From a checkpoint of a small mixture-of-experts model trained on Wikipedia: vocabulary 25656.
Below are experts of layer 6 (counted from 0) of a mixture-of-experts language model. Rows are named gate (a neuron's input weights, with its number), up (a neuron's input weights, with its number), down (a neuron's output weights, with its number) and show model dimensions 40-79. Each number is 500 + 25 x the weight over its row's rms, rounded and kept within 0 to 999. Numbers have three digits each.
Before each expert's rows: "mostly gets" lists some tokens that are sent to it at least half of the time; "comes after" lists some tokens at least twice as common just before its tokens as in all text. This comes from a sample of Wikipedia text that the model never trained on. Tokens count by the router's weight.

# expert 10
mostly gets: " National", " Total", " national", " International", " American", " local"
comes after: "\n", "-", " an", " United", " •", " National"
gate0:484485507504504489491502542515510523507517526501522481529491519529471495522528557471483548470474478440458486471493538486
up0:510500518517509497494520472524506469503532510485506520518517494487488500516482455474500530552488520459513501441528536503
down0:499486497528542508517512515485511513500463524485467487505483504458484505486486495531493526492543488450504467519502471485
gate1:492519516508474515502506533497515499502492479524472534524488480491519484496497531493465504486487515483485513493544499507
up1:495547501499447512524511515480521519497490472501487520519471504467518491521477524501458518513510500501495512516508494505
down1:502530522505527457531514484497524487511497502524484496496459496555517468482497511469515510500526435493519493499482491461
gate2:543480492516491551497511510504524486519498499494490488506518480518502534475524494472511496486483492531448511478487550510
up2:463514494509503490468456477517439522459511541492503499480499493500520480494505484501488503497490503471533478527500489476
down2:512494511484507496483486492495475489477465460520489519506510505505491484510492484494559496453503499490548527507498535458
gate3:517512481519466450541526526476546485507480495540491577530510478555480469498522523471503492462484493492497465523492485494
up3:507503452484498493482476463526465490516513470504508445504537520489515477480476536470517522492478505526584483492487504551
down3:504507478513468494507477490497502491472521538481469455506498469526516525492556522502457482541538529536521479443508480516
gate4:490478492489514474502470499498494564526458466505459488494485511477495495516491483477467482479487518490514513485494506489
up4:504475452504509512498482533520508459445495519527530481509511514508500509484472492529474517499505517479480520545477537482
down4:427509470499518523528481526526483476483475507506533515478546504511537487510523484474511487515472480503513498478549487491
gate5:492509505507506460486480530485504478518494456509464503493525478485459486476488494526441479524499472462510537470550514492
up5:559512521560504514460487545457478461542451452537511476572517496476473523483515481479473511496487477505508493495536506541
down5:544457521498502497492519506513499486502481498483532493539498480527465487495538470465524498476514463441518471491446520529
gate6:449477531517480511467507533510560502479511491489518498489499489514528540502511549493479479513504495477468454500541522497
up6:471483528463469494501494506494541536480504522531491530509477526535522545496520514512484484544533484450512466446555492554
down6:491526496554503549542487515538590501461498497468516488467527490503491522456510485480485503513508459513476504503492485496
gate7:514518484512471473478471486479519466516464493502513525503503499532509464487465507429490476508535440527526475483514493515
up7:469527491527483502501495482471493536522490530484490511494499491507496503517439505456467488450487478491486452488518529509
down7:496469508491485499538502476498515481515479503502478508502495505502563492496548521507471544515485501464513456496534510473
gate8:533507535481481480472485511476473524513500513505506500459462484529467486525483526470502449493501499509500469503501548524
up8:510473485483484527510505488488497534531527534515474502455467516510471471526515507465468491524511487509508453506504508500
down8:494475495479498494508523495488451509469478487505509506478488518495501481507520490442530494479506480485537447527492511519
gate9:502496482489526537546446512506514478481516535515489486499516485533515478512458463481481531519482539506493496500482481530
up9:516467508523461458489535461471469563468497494511518467500502528493496498476526495522474490512552514479485549524488498491
down9:549482523527478443505513493493481498504481523540505505481497493499517515470463525516523494515506483491490466535513483501
gate10:527524459471470484470490502496531541473539496524527499462496514509475485505517502523492511500513466543511513467532517559
up10:537520490506450506509520437526527504503476488479508502491520518503474482528509506493470524481527500515525504462494536500
down10:498472543508484497475503527534534521477491530485516460490473493505479510539480515512470480510507553451476498459487483540
gate11:473472535477539514542513516478522467486461509460500452460501497507491517542498496501486487503529446491504522477508489558
up11:510502516490556520513512504506546477536465518462505472454482483501484489513502512508518449511510455510514482500507489535
down11:515507552517554507463519512498531475559469545520506534462485510509484512487556528527481538513495489512486498532460511532
gate12:524516478515487473502482511510479500487494471471532542464496532497501472495476538488522507542533529539506483502484468489
up12:490513452514527494509469464529516506511500510529476452471515476508529530513504479495503508483474525499506491488459512474
down12:491498551542516508517535511474503536490504493499471465500495513528496462542506506498493459482498504549484479509484513463
gate13:538487532538466489538483526504515507465493498528512510470499473471459499511528487462458476512502509505569471453532530497
up13:474477508459530556512501496448507525485527509520549490529530504494517496497458528506520486523490444480475482484443479572
down13:461468513507504496492483517517515467486518463526459448483491501488491499514477510505467536494517524500496470526471482508
gate14:534521497466521535495473437511472530520479476512463483465467479520474459492469478461481472495489505529490525509476505537
up14:507504493490442496487487526519475525505477503465534530486519474491502478518471479503460541516531512505474505488466511531
down14:528531482495504483479517462530463541500464560475509501472511496444482509453509507500486474462505488456514522480488539506
gate15:477477508513476533507484541485498484526503544442499479482545489500515498476521472503436512486500484527457525499517504479
up15:532528445455495475505493459486492481505506508525487466496523496528488493474482515497495463525482507516512485543469480511
down15:474482488518554502494524499521478545509510484529553509518519503554497505512459497491510487528545550455477504537559528494
gate16:492495510519494495520494523538508515512461510517504470505515491570542514515485510507454478566468499542497487496499486534
up16:462487425492489517501527459476486515506503501506516499504516499426472474485519477537507510494538531551479565499483506507
down16:498515512457455508471490489497500452538498531546478460497555476476520527456459500484499519482563507526528497526497473434
gate17:493493453547511536497510536474535537483533473508538496523521509538506473528531521490468532505452496535500504467507555481
up17:530502507489506498507537504498533542466528497465516467500512508541507476537498468480492480464488536541556502528484508467
down17:506496510493476506463475507485469457503488546503474505472509502496509538527479486528498467526492463510492512509557501481
gate18:533497538453481516485460465511520457556462490460508514439482531508529479510485474496492491482483469576555482471484499550
up18:506494505502461477518521500499516506536490454512519508490471525494495505515489529472488521497501507506513508485476520465
down18:507490499503515440507516465486519510508547483456533525478511469496545502476469519481492496502512470493479524472504454497
gate19:475514524488470500484504482446471538506490468493498513487511508481551512493488466514512466505509499535506503494512534477
up19:506525515502526525501475505500499477524467470515514483442510497491463511526478441467458549496511500485509505505471459491
down19:484492500489475504511524486523507461490479486519526481499509478508518454523492525516549508538516509539528507504454498479
gate20:458506522508506470517526531480523465511520480507533540467480552478505510507487523468496488487531528508500514501480486520
up20:509522505503510509483540513463510537497526486554525468495463510501475521508509493513524521502510507551521515469517542504
down20:533473479493496466524465517465535467557546526556528491500481528488475494538429465519500531546497510483531518494519503460
gate21:511499511499450520524505530529493559511485511496480499475544543523500493539530482514497496525492499460509481526489513542
up21:511526480503467489542522500557508490473477517508510487476510522513507452514490486469509494483516502475487525534504472520
down21:478534491509532517539533513496481531517412503493521481518497466464496506488513497553514556497469525484505533485522467520
gate22:467502498465521532451521515523491536524526490437525467498469494487538486534490497484449511512514499518487480495486496510
up22:475465528467541528483508505565495531469501446525517516569538498443491512505546497513516492497492488557527462509500481541
down22:475572450488507528505526502465499478519495487496506510513477507503497467522529510477489504441472478493528498528460474473
gate23:490498494487486461499496524496488513516502471525505495496522513499524540512525505531520492405537511503510501491550535485
up23:491473512470500497488499494494494490521512511453499504496517505482469483470507532489478482540458528520495543541467522489
down23:482483482474498452510478488500537503533518493467490486509526471496484499519453464480521496483478500502501499500539510532
gate24:446532485523499511477512501533496501530508485529518490491512485500487448529482486490486528529470479484525481440547456549
up24:488532467529510535519497538533526518454465449511450480455485509487502489550459495500487492528501522508503475524530500502
down24:519470531537495509521535454449536499465487543497478503430522505554481500490528481500469484475481477484506515535455498492
gate25:499482512472511524535506506485507513477518535481481525488482500492506504514505498519463485479482510543477494456508517470
up25:481503504506494467508496494532524453523453452521475507471510513479507495531478493534517527498506445510537539497524467515
down25:454500501496501514491488515479513481504489476506510497523483539560472458521482470459520520499478507470508481469475536439
gate26:483446513503499506490529494487521501524496514535501517504465491485529483520483494494473495474495512539500489477447496484
up26:489497479508550500523496543486501545496523484535508515511510531492515497547522498459515479553490534499518512502497480463
down26:484519515536533464540545536461510475464567461507469517559517511453529509494511503547512494526516491489496475480458477517
gate27:489551490514504516507482544508442509505470481535499477486482494461489493449519489500506500484481524466508524499509514517
up27:469455542506472500496490499489497517492502514464499526506516488514509455485471502516550510536569576491492482525470508535
down27:506482509488467487510482537534444517428503491494489525502552529497490531477475501436484480451510451448497483471484492523
gate28:453518535464450533508475522474527491545483492525503534457545526539517492524499512487503445504494524488575481487547499516
up28:453560550481452530489550517484487514513521477506510490482486538443502509509513500545486452533497490488538471500504492489
down28:467506491522531481474514456478491544501521495489507513488522504530514533522479509532505495507500517499521484476534525471
gate29:526481487524509499463527515507528508546522460518508508465488500505522452541530528511492447488449472518495478493560497526
up29:512489472532523510477524497530534524527512476525491525514469497538549457505527517516501508502470489510481498463541487520
down29:546494478479497507520470465524487502494479534525457549530501494489513518473481456478526502534470493520491523505506488471
gate30:491476487443473466492501568468511513481515482522515507518521484508547580477457428462504477505489478486510496479484497467
up30:471485482521483488498510538496517470486502509453483472476480505510525476479472470471540471518479489508476491482570498524
down30:498505511515520467472500495534532538499495502446492501513512507499533469474527485528488510520512476545481526510488475487
gate31:503541506516484501500502495503516487504490499458508504518510490458541521485502485458500472494524505489469497554532479505
up31:475507529519528545519480522485453482465535493516525507528510481486514513494475526488486564485547508519458494458485516472
down31:484507494529511503485450516526454468547530491481499525486538527461532527505501462512494516533511492517525491546512473476
gate32:508519515479533522522510454538504527520515447462505497483523498496497495557488495452477523511506483539499520490536495474
up32:518542525504533499475470453524516504499507489483497526505503454495517516520483499543526537464485509507514485477513529477
down32:527538480514511556533475490491512467473459479519533467455486511508490515496523467496473534497508520503492505486446528499
gate33:496467504502519462460534516525538519499508508516475513482449521550484484505475502462502455497482481486493493548491516524
up33:533476518457453481544464544431459514496496495495511508544503488511500467483476482537471468496512513505470534515508515525
down33:528451512523509499475523495475524461466531494525498503488510490509469480486539483500483562506528524490526486511493509469
gate34:499514501474471529481461486493475522515498443507501529441501485543522487493493499517515499517477496471519491523531537485
up34:533508511445455520504499463508532517530504496501514487518499504518536508440507462494499481475533561491486500506501541498
down34:486533514443481507492514497470512533551471510456483539512483513557532490492461514506485445465475462502538490484488518521
gate35:548475520469480463489504519520491511523489477505472539538491481490486512522504512508458530525492492515478509491548472561
up35:502463435517510519480499509507476505502511500508497534552530513489472512515514496512524472519510545481478526503509505483
down35:484508516527494509491521498487499488493467524540506564479501482509515512496462497489486469461525543542492476523480468543
gate36:503529500454497486448533496498489495530528514518538526476485502502543521544502504433459514459502510469518507495531490527
up36:528481500544466462537487465448507503472509497469524457482518532483453506479467471502496458487507423516492527521522473465
down36:516505516494511498515511473527464495522505497513503495501427471513503504515497511499487463511495499500497473532485495474
gate37:536519493499512490528504497500526543512442483496478503536531443568465465492496518484512489471444524476429500506536483508
up37:530506445513452502509540511481520497496521533541519522528502467525495490470504480506515490471476506507490484506500493514
down37:480496480530462522504501504518520501510512531498454505465532545515524504453491527498465527485520533479514488468498521498
gate38:516502497453495509505500500530489498517536511475484457471520516519546468501515552472489500499515541494499488511491489508
up38:459537469535493482490454495488455474490466500537516529517512483521480523512516455504513506482504448479491498510512484504
down38:502527500536522469511484523522500500543469486529499532474517486474526500479517462517463506538520474476506524540526492541
gate39:454472484504487507499510527494488509453493527518482520514495500532496486508539491472493487505485480498513496463487467530
up39:496505467480519499527520510498474539480477527518486509482487500546488452547536486506436503501477488470506487498505499511
down39:490492499540484490480493497438521513476518490492466478527494531520520483475491504416530522513508494494489476508503523509
gate40:528501527469480479494543534498524518476442440511469530473472508494481532504495508418507524534514460492479550473526524485
up40:526487555470515485501529528524511522484454448513494513514478499520508533513493488441534492497501453492485555475521493463
down40:556529492475503483489465504469493485528465420512503512460483488481428474536470520479530508524500492517526541500548528462
gate41:504495472503470507528470495469469511517486501542546494520458547505470480499518502484525488469529503533529497486518500515
up41:522478514508492419534537477528525487481502498497501511485476510501504513495502499466503509495481480523509497539482500499
down41:473449538503495524516558514524487503507464476511521486478514521480564507512474472439504472505490493520489529548524459482
gate42:461499505485519493483496530542479496534488450510510495520515488528500504508554505484534501514513491439504460540507479507
up42:528534491501490504495537468489527511489496536493551515455471512461495519484441463524504462518508491584488520460472497471
down42:534476488501491459462472480495527534517459499505526523454493483529508497520506463527515500494501499526480492488517542521
gate43:517490539462487506518525510463506482522514491498477503504514534536467535474509530495505467528497554505516481496535505486
up43:541526503527498502566502479443513555526494478524499523490520526536489467486502533525519531579504493538474510498551475494
down43:506536499506500512521501504503504503483467484493481513455534504497513517515481479506500531498523569475499509504536534510
gate44:537470500472485447514467495494527531552491492480502542512501504492521510503550543495514476533500514457499492499489475517
up44:466519518463514492501475509468512495522486520520515554519482528528471476514527512524542461495481496470490464536481472517
down44:466522539471480519510502485455449510512493454494489465519496547537488520509481483507495480469478470520507511483504531492
gate45:494479461496473514510494475478534532520484531505525526516501517501492493512494516446484495458500524493486519477464510503
up45:528500505489471495474493531467516501525500484500525500480500541526560497504489492527500489487436487532490520499514488444
down45:503509501444485500493503528482517503489512518467538493492512495509543432534466496509479499486491529493478454489542442489
gate46:535491466480465533502504526515524479519505486468450502544465512467494542525507454457530534469510538518509509502501501531
up46:546519549529479535491480495469510519503463432505515475477499487533485458534529518485485465524459527505500465477526512517
down46:464512495568492520448490510514493542499512540515494457472552526481470499533508503493503509517515466501511500523480470484
gate47:506517543502534482480492527506508485523466465471507520479497474524492497483506495503496480466458493505484455488501529485
up47:512486470437501516476484493509482504519573509536517488545489539456530500475500491519531506529506529485474499500493453498
down47:523510545468501498480475515504538522497501505499480522504528494505471525498484496485532444514527472485524521483502458518
gate48:462441495494452506486496505474486507506470517484503534467496498492501510498507494484501498494493496527516520541505491516
up48:538534527526532476529509488539515498490519492532507474519537478485445492459523541509504520516480528459505515461494516463
down48:471480508523494476506483478521497515492509493435502522462505486543546514509526564498528501551491527449503482507493514452
gate49:517468507534524486451517507522545521518462480501514491505522530477484498509521493511495470525482545525518474514487496506
up49:494480497496493481457501458528522447495488511459494500493504503546487504533487489517521495507515489514477534518473486532
down49:496488488518534482496477525548490507529496478478530503531497519502517485536540521540534470522544493494498572533535489500
gate50:534530511515503489526555503527543509528459536458476514465478496514501475467519484505508493462508479509478508545507486491
up50:519483474522486474499523468509540501480470478463497526519459527477498541558482471551550538487500507481479502526520526524
down50:499507550500468480532487501498517543515528496478517495505495517439495518529491531526500516523505505507533518547465524504
gate51:488507496504488507532498476503539533473512465480530530448520536495511455501513486491484530481506488482540525515562516526
up51:482474504508489513529517524464519524500518481457517472495502532468520473472520481486497545490498500526527511473555513483
down51:462535520479527542477505523459524501479475493482464512474506506506466507475491503484530508493524508500479501504498525492
gate52:510547463510524539521487461509502529515481459497510523504486511496435482492524473443488508460460504526530507493473491494
up52:505516492496535520507507518501494549458524499499481466452518497477483490503549486510496509518495516532526471444481501495
down52:533504489534484477459479505461502510497456511471526495499457484476497522504481492502507447471520491460522509494512479525
gate53:533489478447506496512471459476521497491484513481454549493518508533527537562491469456513537495531477473462480516517493533
up53:462515506522490496512516510479521540521542475516511461496500520458488493484459532526503495532485472535537505454471500489
down53:478503463533492549500482553537506460491515501454524481526488495505528501488506494490491445466461496481514540472471483493
gate54:469496482482501470491504488533488518499485495485507490456522475480480519467507513472499518503499509515525495496487514531
up54:480502497516509500475514494580535503474443510491468513454494492495539526498495508482524498472539515479490523495502538494
down54:528482502497523506525487530513489469519489528475513455472507470524461530509518512454461513496465532507502501470491531510
gate55:490501488490516492520521518522521501466482469464500476468503523499501504493522519454463484453493519494533498504488557483
up55:513532516475533489485523490479474526481499442452536429488478509493461471478536474511501535521470501505529501481490551551
down55:421503504489455480536549492485516491510469564481537526513524467478502507541540448498482481479508523456557495518471531488
gate56:521497493516477506474458456409503488492477495514504490480514503491466515518477501507468480491491521512470532487491517467
up56:521513507495468504516465520464485463500458483479496491502485480459501561555453508484489501508535504493508487496522493511
down56:473523520476524500532527545510496501500500510502523492521505529548490474517505530499473476482472502514529465510470496536
gate57:499536519448524504464473492592516474527492528477526507502483453514503464514518513476534528500490548497482465522525522476
up57:495521470518510507484525527521538479479450515462512464525476493506474483492480491517467499497481513521496482505539466516
down57:516459471492496468495513498451475521505462473507531484517507502512469501495533526513496496476486483503504509533451469511
gate58:519517465513443471507485552486553520527507467531518497479474496494500528488523487497532522450480502460511511496524531511
up58:489497483507526520452484508499490538516499512474496543460515527502480469479497506504483493534471505512459498491515541507
down58:501504488480530525472524451503440516465489513507517461533498541490467480500502541500550502518501515496518490540494502503
gate59:466525526543454508527499511488498499570494501533494518506497512495456536505536508433505475503525512480508493495506447540
up59:465506510508429512517477508475505512539488466499510492526496511480485509498546498425530501460508561497493464493499482509
down59:477484484493498480483531520543492490506514496521519524518480505500490509512528516498433498491505484515494509529482550497
gate60:447472523501491551514511474540487485476474535501492543525516495529491519557504499482501493466540517506517496514473515541
up60:483486534499485514463499490499532504495484510502543500526507491508519530526518506521482484464508496539447483558514494492
down60:541463465510491543482531501523516513463433510520500504509544533484468531470512493554468475506520540535515491541495543505
gate61:545524520550462467445515470455496495529507491533518562544516526464467500513547528501459505493512512508480478449526466516
up61:508466543481546462491482455491484530493465463529544491511490519529527550501509523522524515485498490520453510498473458486
down61:525463490533532460504518425472487478472495508540467535477546482501479520463513523488507496489497464486477547474525496505
gate62:522507493474498457493488481468542517481456488498550516474517490485505501504541517486508530486486530441495533491452485510
up62:493490498443499479548529440489486519498495478493549497527480468487487505513485516466488507504470523473486483516486495530
down62:523481492482481515485423519534538488495493525503524489543446507478500536528517527494469485564496491474507453478495481486
gate63:476502530488517451510480470488523497498507482503514568509501489514522517530492500471467533500484502522525501478532517483
up63:486479475462502472498525497498509495463486534488496461505460539478474565474532525531475493472492501527471455505483519486
down63:485509532454478498505497542544480498512526438525474521489536490511518489547494462526480483487478480489503505544489482500
gate64:492491560508483563468480473511507517521435472554485542508507486516522517505492516489465483494506484498498443488522508515
up64:494488452507485510479496474516497481501535528505507483528442514525451467448509478532541527509516509497475561492456543459
down64:484511512459515499505489506507479487468501521436504477468523524508488463508508498479542527472521481532462516486527522523
gate65:524520525441494514528541515514479550472453429506459506484516522503576511544514493525497478478510514485530484516535500517
up65:442501462534497499502481485526484497504496528500479459495524482512487498490532480535494465497557448459493544467451511479
down65:536539459498462504547559478510507481555486491480513479495536515476566481526496507527518499515481529488473530526476481510
gate66:525511469476481487496481478508497534506517531492503506461566500528515516467559498471501438550476506539493523517482490501
up66:563526479444499470464472491487495506523523499516464494457531505486499497531496524437508492540505462511498487525470483517
down66:528505474469456528508510490527510501546521491479469497511523458524474505498528486470536487538503491550475464482451487503
gate67:516512548506534485488523478520479457475489497479530545449515491490537499530522526492488470502502498504508547466524495488
up67:491526493478469495517480464517470494506495534543528430547508526494495518487498516492521502486501505512517505502469478469
down67:495511527476466489485510543519490432487522519500508534537532478494513498528446479540532520489520466485492499536461470474
gate68:465480478513477524465519469482518516541448479485502517532527512528543537513536508494493451507505532479528496448537498515
up68:492540494489511476518498472503504435500522497508479508515475517516512495465504525495502515513462484509497511480486496519
down68:520517480558508456490469533500507488496470488534511509472542503531471520501500519466534503493506489469488499483510506554
gate69:482478470514459481505519489504506518510462505514485526510484485553485482553532514472483474487518484521451473475464480525
up69:501453520542488508489493489525468492512510430500502465509511502493548511502528525497508532522506530479517494464523488477
down69:489549456481490500473574500508474497523478486521506495508481509521489506513496492492513508497531524549468509521477485491
gate70:496480503478487541474454485534469454535481457519510553412470518515518461508531522525491541495514526506481512474486503511
up70:478524491482490539522451513514486505549479489445472501464467563470535466485521468543458492453522511500527472516500503496
down70:496572441500525488459528495496480461474484482480482531487518529524513477522503466505479513519473532519516540497525454503
gate71:445486506531472505471506475469490496523484471519502439461502501478520528501530507409497473495492503497553495510530501478
up71:500487472481487516480489491479482494494514472473473496488484485484434521515502504464434464462523464483536491498495480485
down71:536496495504496522494485517491488496487492506510502513503476504479500521451499518505516529461492470535477527529541520539
gate72:521508524475525485480512529502518510493471497510508470492517504470551453531507513485493475512493503481472501500501466491
up72:481573492488466482496441489490524509468531503488492527498462508479509470501492501519450501490511477461525503520464514492
down72:486438531508476524493533525480511471489486501496517480453513531507526485502499516463528502509556486474534476482512466425
gate73:523544495518471463502478540526493515499468506470522494501474515500482490536528517537519518470495497472435525481516518510
up73:494462554515504511516506487518507503476525502535487513504498472489524507488479483518501470475506497520533516468497504504
down73:460560526484483533492495531520482514478502493511493442496494467499496509519476466504526462489521497499565499496505532516
gate74:492522464512521512482491531495482520537514492496497486487496471550547504501507505505533475485547512506513479484523473470
up74:465511489507461516507502494521481537511481552499478501520531544496523505530495510532486511489510507490527482518504487507
down74:517505486532510546485552509460487523506477498491523533512479510494505523491482477477462459525506518513513458525493467458
gate75:491527466505456504503499522468484442532467474525491502556482496555467473512515510440514492468495505493514481534517532514
up75:498492487449472439555490511487500455538473494477488511455469477526489522530522528513470486478498510466505496500485522504
down75:483542515483507474463475510492554482528546532527514469474489512463499468483521452504496473547537533524545507538518503506
gate76:536508550461476542467473501468515518457494467537446519500483540517538489531482500508541474486495496492497507524494480499
up76:525499480514501502454484505471494444488498477557495539501497501514518534555520465488522558464485495494526469463497498484
down76:477511540506477536531526472509467505497482449497493503505502509508513516486492534488499491500546503523525495515496519507
gate77:504476498524522507504490497534510462523498473496493455476531478532524453466542510498488539512515485464504494492505517511
up77:470485539516518501502496507495468581535503482536505511532501528509432477508499535510504458482558503527465498466512539487
down77:518511528494486487488453507495556468554486523499522515492463516510524512515532527520480530471466500529501531483527503487
gate78:505497474479515502501494509458500477552524466444496537511479557447452485516488518495486538509526486409474502495509477493
up78:500456508486520470490500533493522488524519512508503527512492458516454484506449488469473475509523482479522470540501468500
down78:466519482458485494523503511490489503504486485489503486493513517461454469499513470491548465463439488531491482516526490538
gate79:498493476489478496475478520489501493518475514496511513542513535535520497524497493454477496415508493509495493528477486543
up79:534486490535517510507530498496516545512490551506455530508488494530521506519479472467504485505493486561499500495464485516
down79:506491498564510510504520484538486481524498483502495520466553485458500489508493494473525462494536504495483537512483512485
gate80:524459481465486511497443500527519489512456497505473507477494502537518494456538493470486513478520515487516507496529479538
up80:509528487506485509456484451514480463462485464477523510530508482517474491479489504532497474500511487541522476515540503491
down80:527507532500449537503475462541490475534504490509472516495478500477520516488500511470441527475518480484528482505509487531
gate81:506525464552492514509471486498501500553461497508537533477476493531526502487488508483491504448497472496502489500519505510
up81:505485529452529440513482514531514474470530498500488465506528553494446542505452501509526499509511478491530552482488474520
down81:510463454458502486514544470508475512504487534557477483529508501505506486496487511532498486498497512482497501521479533501
gate82:458509465501542523506503462505498467483444479465498473486512493562500550512563534454510515507514510544507517523500526489
up82:491489519540518464484509464491471498512480467531515492499489461535520533495426495485497512527496479481485468498508490513
down82:511531501475500455489492522438468506512495468517497523510485475536485454514546469476520453525493501491488488491517498486
gate83:495475536475469483506522502496461497510473487513557461521472506519446499525508491443482510499517525511517505465514529519
up83:506509515460519471536494493518462527514521505508502464478516486490493524492477485506520465521531502540507497475487496466
down83:517493465510546514532553505516522506499509501445522527517497496495552550472518549510524486504451526502503521495522493468
gate84:533506507553511508467520485441509505473517525494467505542517525468471479511464441518458536499473481491498461523543500508
up84:535455472529559513484560500482536501554487488490523519521455535548457455507506507510468536504498490506488521486527524488
down84:511543518470494513510484521516489478471530567544509486469454496489531476498484460443477516524497492503523526483516498494
gate85:547464522516505494512492485505502471477524492512500486518542482546490461526459530503526517491487588471503492505546486541
up85:480469486487515466503496536509499518492486492480551473527473546513471509537489470480542463505531505508507467490540467475
down85:466485455474490488500506475512477573517473470515483485488471504491571500504488482501526531508473538505457512484514524488
gate86:504551494476503459489426510484542507482496490491472518524496499538540547515517548457508487484492543508508480467543540509
up86:517507472512530532516496426495474527525530510508469469477539501510495514499477484495462487498538495505456513487515488490
down86:486486504512472518490524412508491480480456495442508454480515499519485539484496482520547488552521501503513486510505480496
gate87:512486451487513524500521503496472525509498483495491463486531503522518489519514521479504511565510494522457505495554490484
up87:536512533487493477527455473512493473494487491487499550525471478452479511547481489537486529469499462486469531503476539512
down87:492541504508484472493534506496448521535517515531486513471513532462497495491465522557526491497522496533542496528509476480
gate88:468539528498505422531474479477469466512442483482517515509530509536520499493521478472493510556500484525554473509503509486
up88:496545524494495485531510484485493496487467457487482491506482509488473496511475500500558466519478494509488502465486495495
down88:522463506524480490528526481498556539495514496483542509490498491492522493478510502494515514480515541492478533489516492503
gate89:528474501488533484476509499506487501497465484506496484492498516543552547515497498516498526524505557496481488481490494481
up89:481520440517502469497508479494500512533509494521449503512466455442511470528461478468476511502513523450508454501468469512
down89:512466493457524519482513534474500438478514500522488528507498478458525535493508503479485493511475519520498455484488498514
gate90:517507492481509481511498505511500493460531528491533488491482544507508520525479504493502491475477507504530486481515499494
up90:478546515467499508508518476533509457519481469528496474495479494497506487482551499524521536521507508518510496493521484486
down90:467517505501485504477452503494502512471491443516508495501520479477460501524472494500535485527475505441511494465498486470
gate91:508469502523492516524525469477502503528512482493489529490537488473495478549485490435488464499487471482506470509467494525
up91:521512486530524428495501483515443521497541466506513489515506516509518494476511488502520462518525513543482497470491494492
down91:494527459489474480530527539498484522492449476496501512500465518506513483494476504501485453519492452495519519508500485472
gate92:463524509537511514498489505472519488529490468543473558513499515508519497508500543467496503463477509524470495514552525513
up92:485456520498506498511477498492536473508519531503467507482499493451503499491517515495458488466498511523498419503477532479
down92:457492497503456483500528508507513509528529518473479482465514518463511467470487513446500501516479471520463480467568516455
gate93:489505500443501491519452496504497485502481483489508525505466477551470487509494481451473530532490481504484496525553513507
up93:483505479473495464506498456483510544504474566491505489464517480497529507538477546521539508518502504524471504515488494498
down93:508474524575512467509469525471505498494537458448490522501488557492494482522534502542469497529526518440506507504493520503
gate94:505471471512537466492515503509484511511448475496490491528476510519494482526524522469509492454503518498480509478538500479
up94:468539490475481498479529535520498480558490497520524526516515486505515508487557513436496488481487458498505518501522476489
down94:506508508546513510485505526512510515506463454506467472560535495457535480493530449472452489501530449513507450504497482499
gate95:507503520477486482479523539518549521513506477476519478482503474513519478444503496466499497497510466479530512490482509522
up95:502534535503497517489558490491479526482482468473501509483522515475510515490525450481517474548479483489490516507472522526
down95:497513510489486506524492503491507524520456476512499479497495464515537489515482483523496494479495504485532548520512480527
gate96:504540533483464523506529496488492510511514492517527512490483468442495536543512493458515470546501534501530434515526505461
up96:524544514511484552492454543476476493498514470508469523491545496487497504484503517504482493512502501523522471465574479470
down96:522459542513490516515497497465494532494521480506505531471511508482531501430472459509531532504492515530501512502551471507
gate97:472501527476506535486474482489502540484523481515497500508514536491498504547533469489474436483498486497539491489504507498
up97:518483544494474541513496520521504521497480486503481490480564519494493536553512498483499483499517497534500519484483467528
down97:502439463487496454501474535509520467500514506477481513481499503507516508529500506480523507514506550457527550518519510472
gate98:496507511468476510466508490480489519507526499459494535503526523548499515473487538450507550527503478493515488471452482549
up98:502506494512504533523513500533524513501500465514526514492429475481482487546494475517483485488479503493517524482518532487
down98:552519476507515495492504506481479508451499529475509478498500519519530508505508490466526479470490503497510482511516488467
gate99:502507536499501454504478512530585512541514483492493508509506493484478495496509514486468508515516475542489462513489491486
up99:482514470510471519475555524530437487480520509543510551550517468461518443494510488509489476494520562499520535474483523460
down99:453533478475531510451437519501471506502527474532476538561490515498503530498464452558505498519459476477502520507458521496
gate100:544497490521479517515490455491480522518400507494483508481534525459479468483446481479486519437481506492497457496443527542
up100:471494486456533519478480517517482520540580472499513496528470491530490527513491525515472464505480487473491556490498447457
down100:486465505481485472502512487472487521484509474454474493517497505478485494544466432494464508511477513470467527471435453476
gate101:516477521475487480527501477492543509506490483525481564526488478509492486484492494538472534524535519501491490500530509491
up101:499486505477492504511483435513508505455530529457504510491548522514500530518526462514539496494546497551515491499477499513
down101:451537524478515497487476459515534482444466495489450460520522524503486493507496504504511498469510479497515523530498492454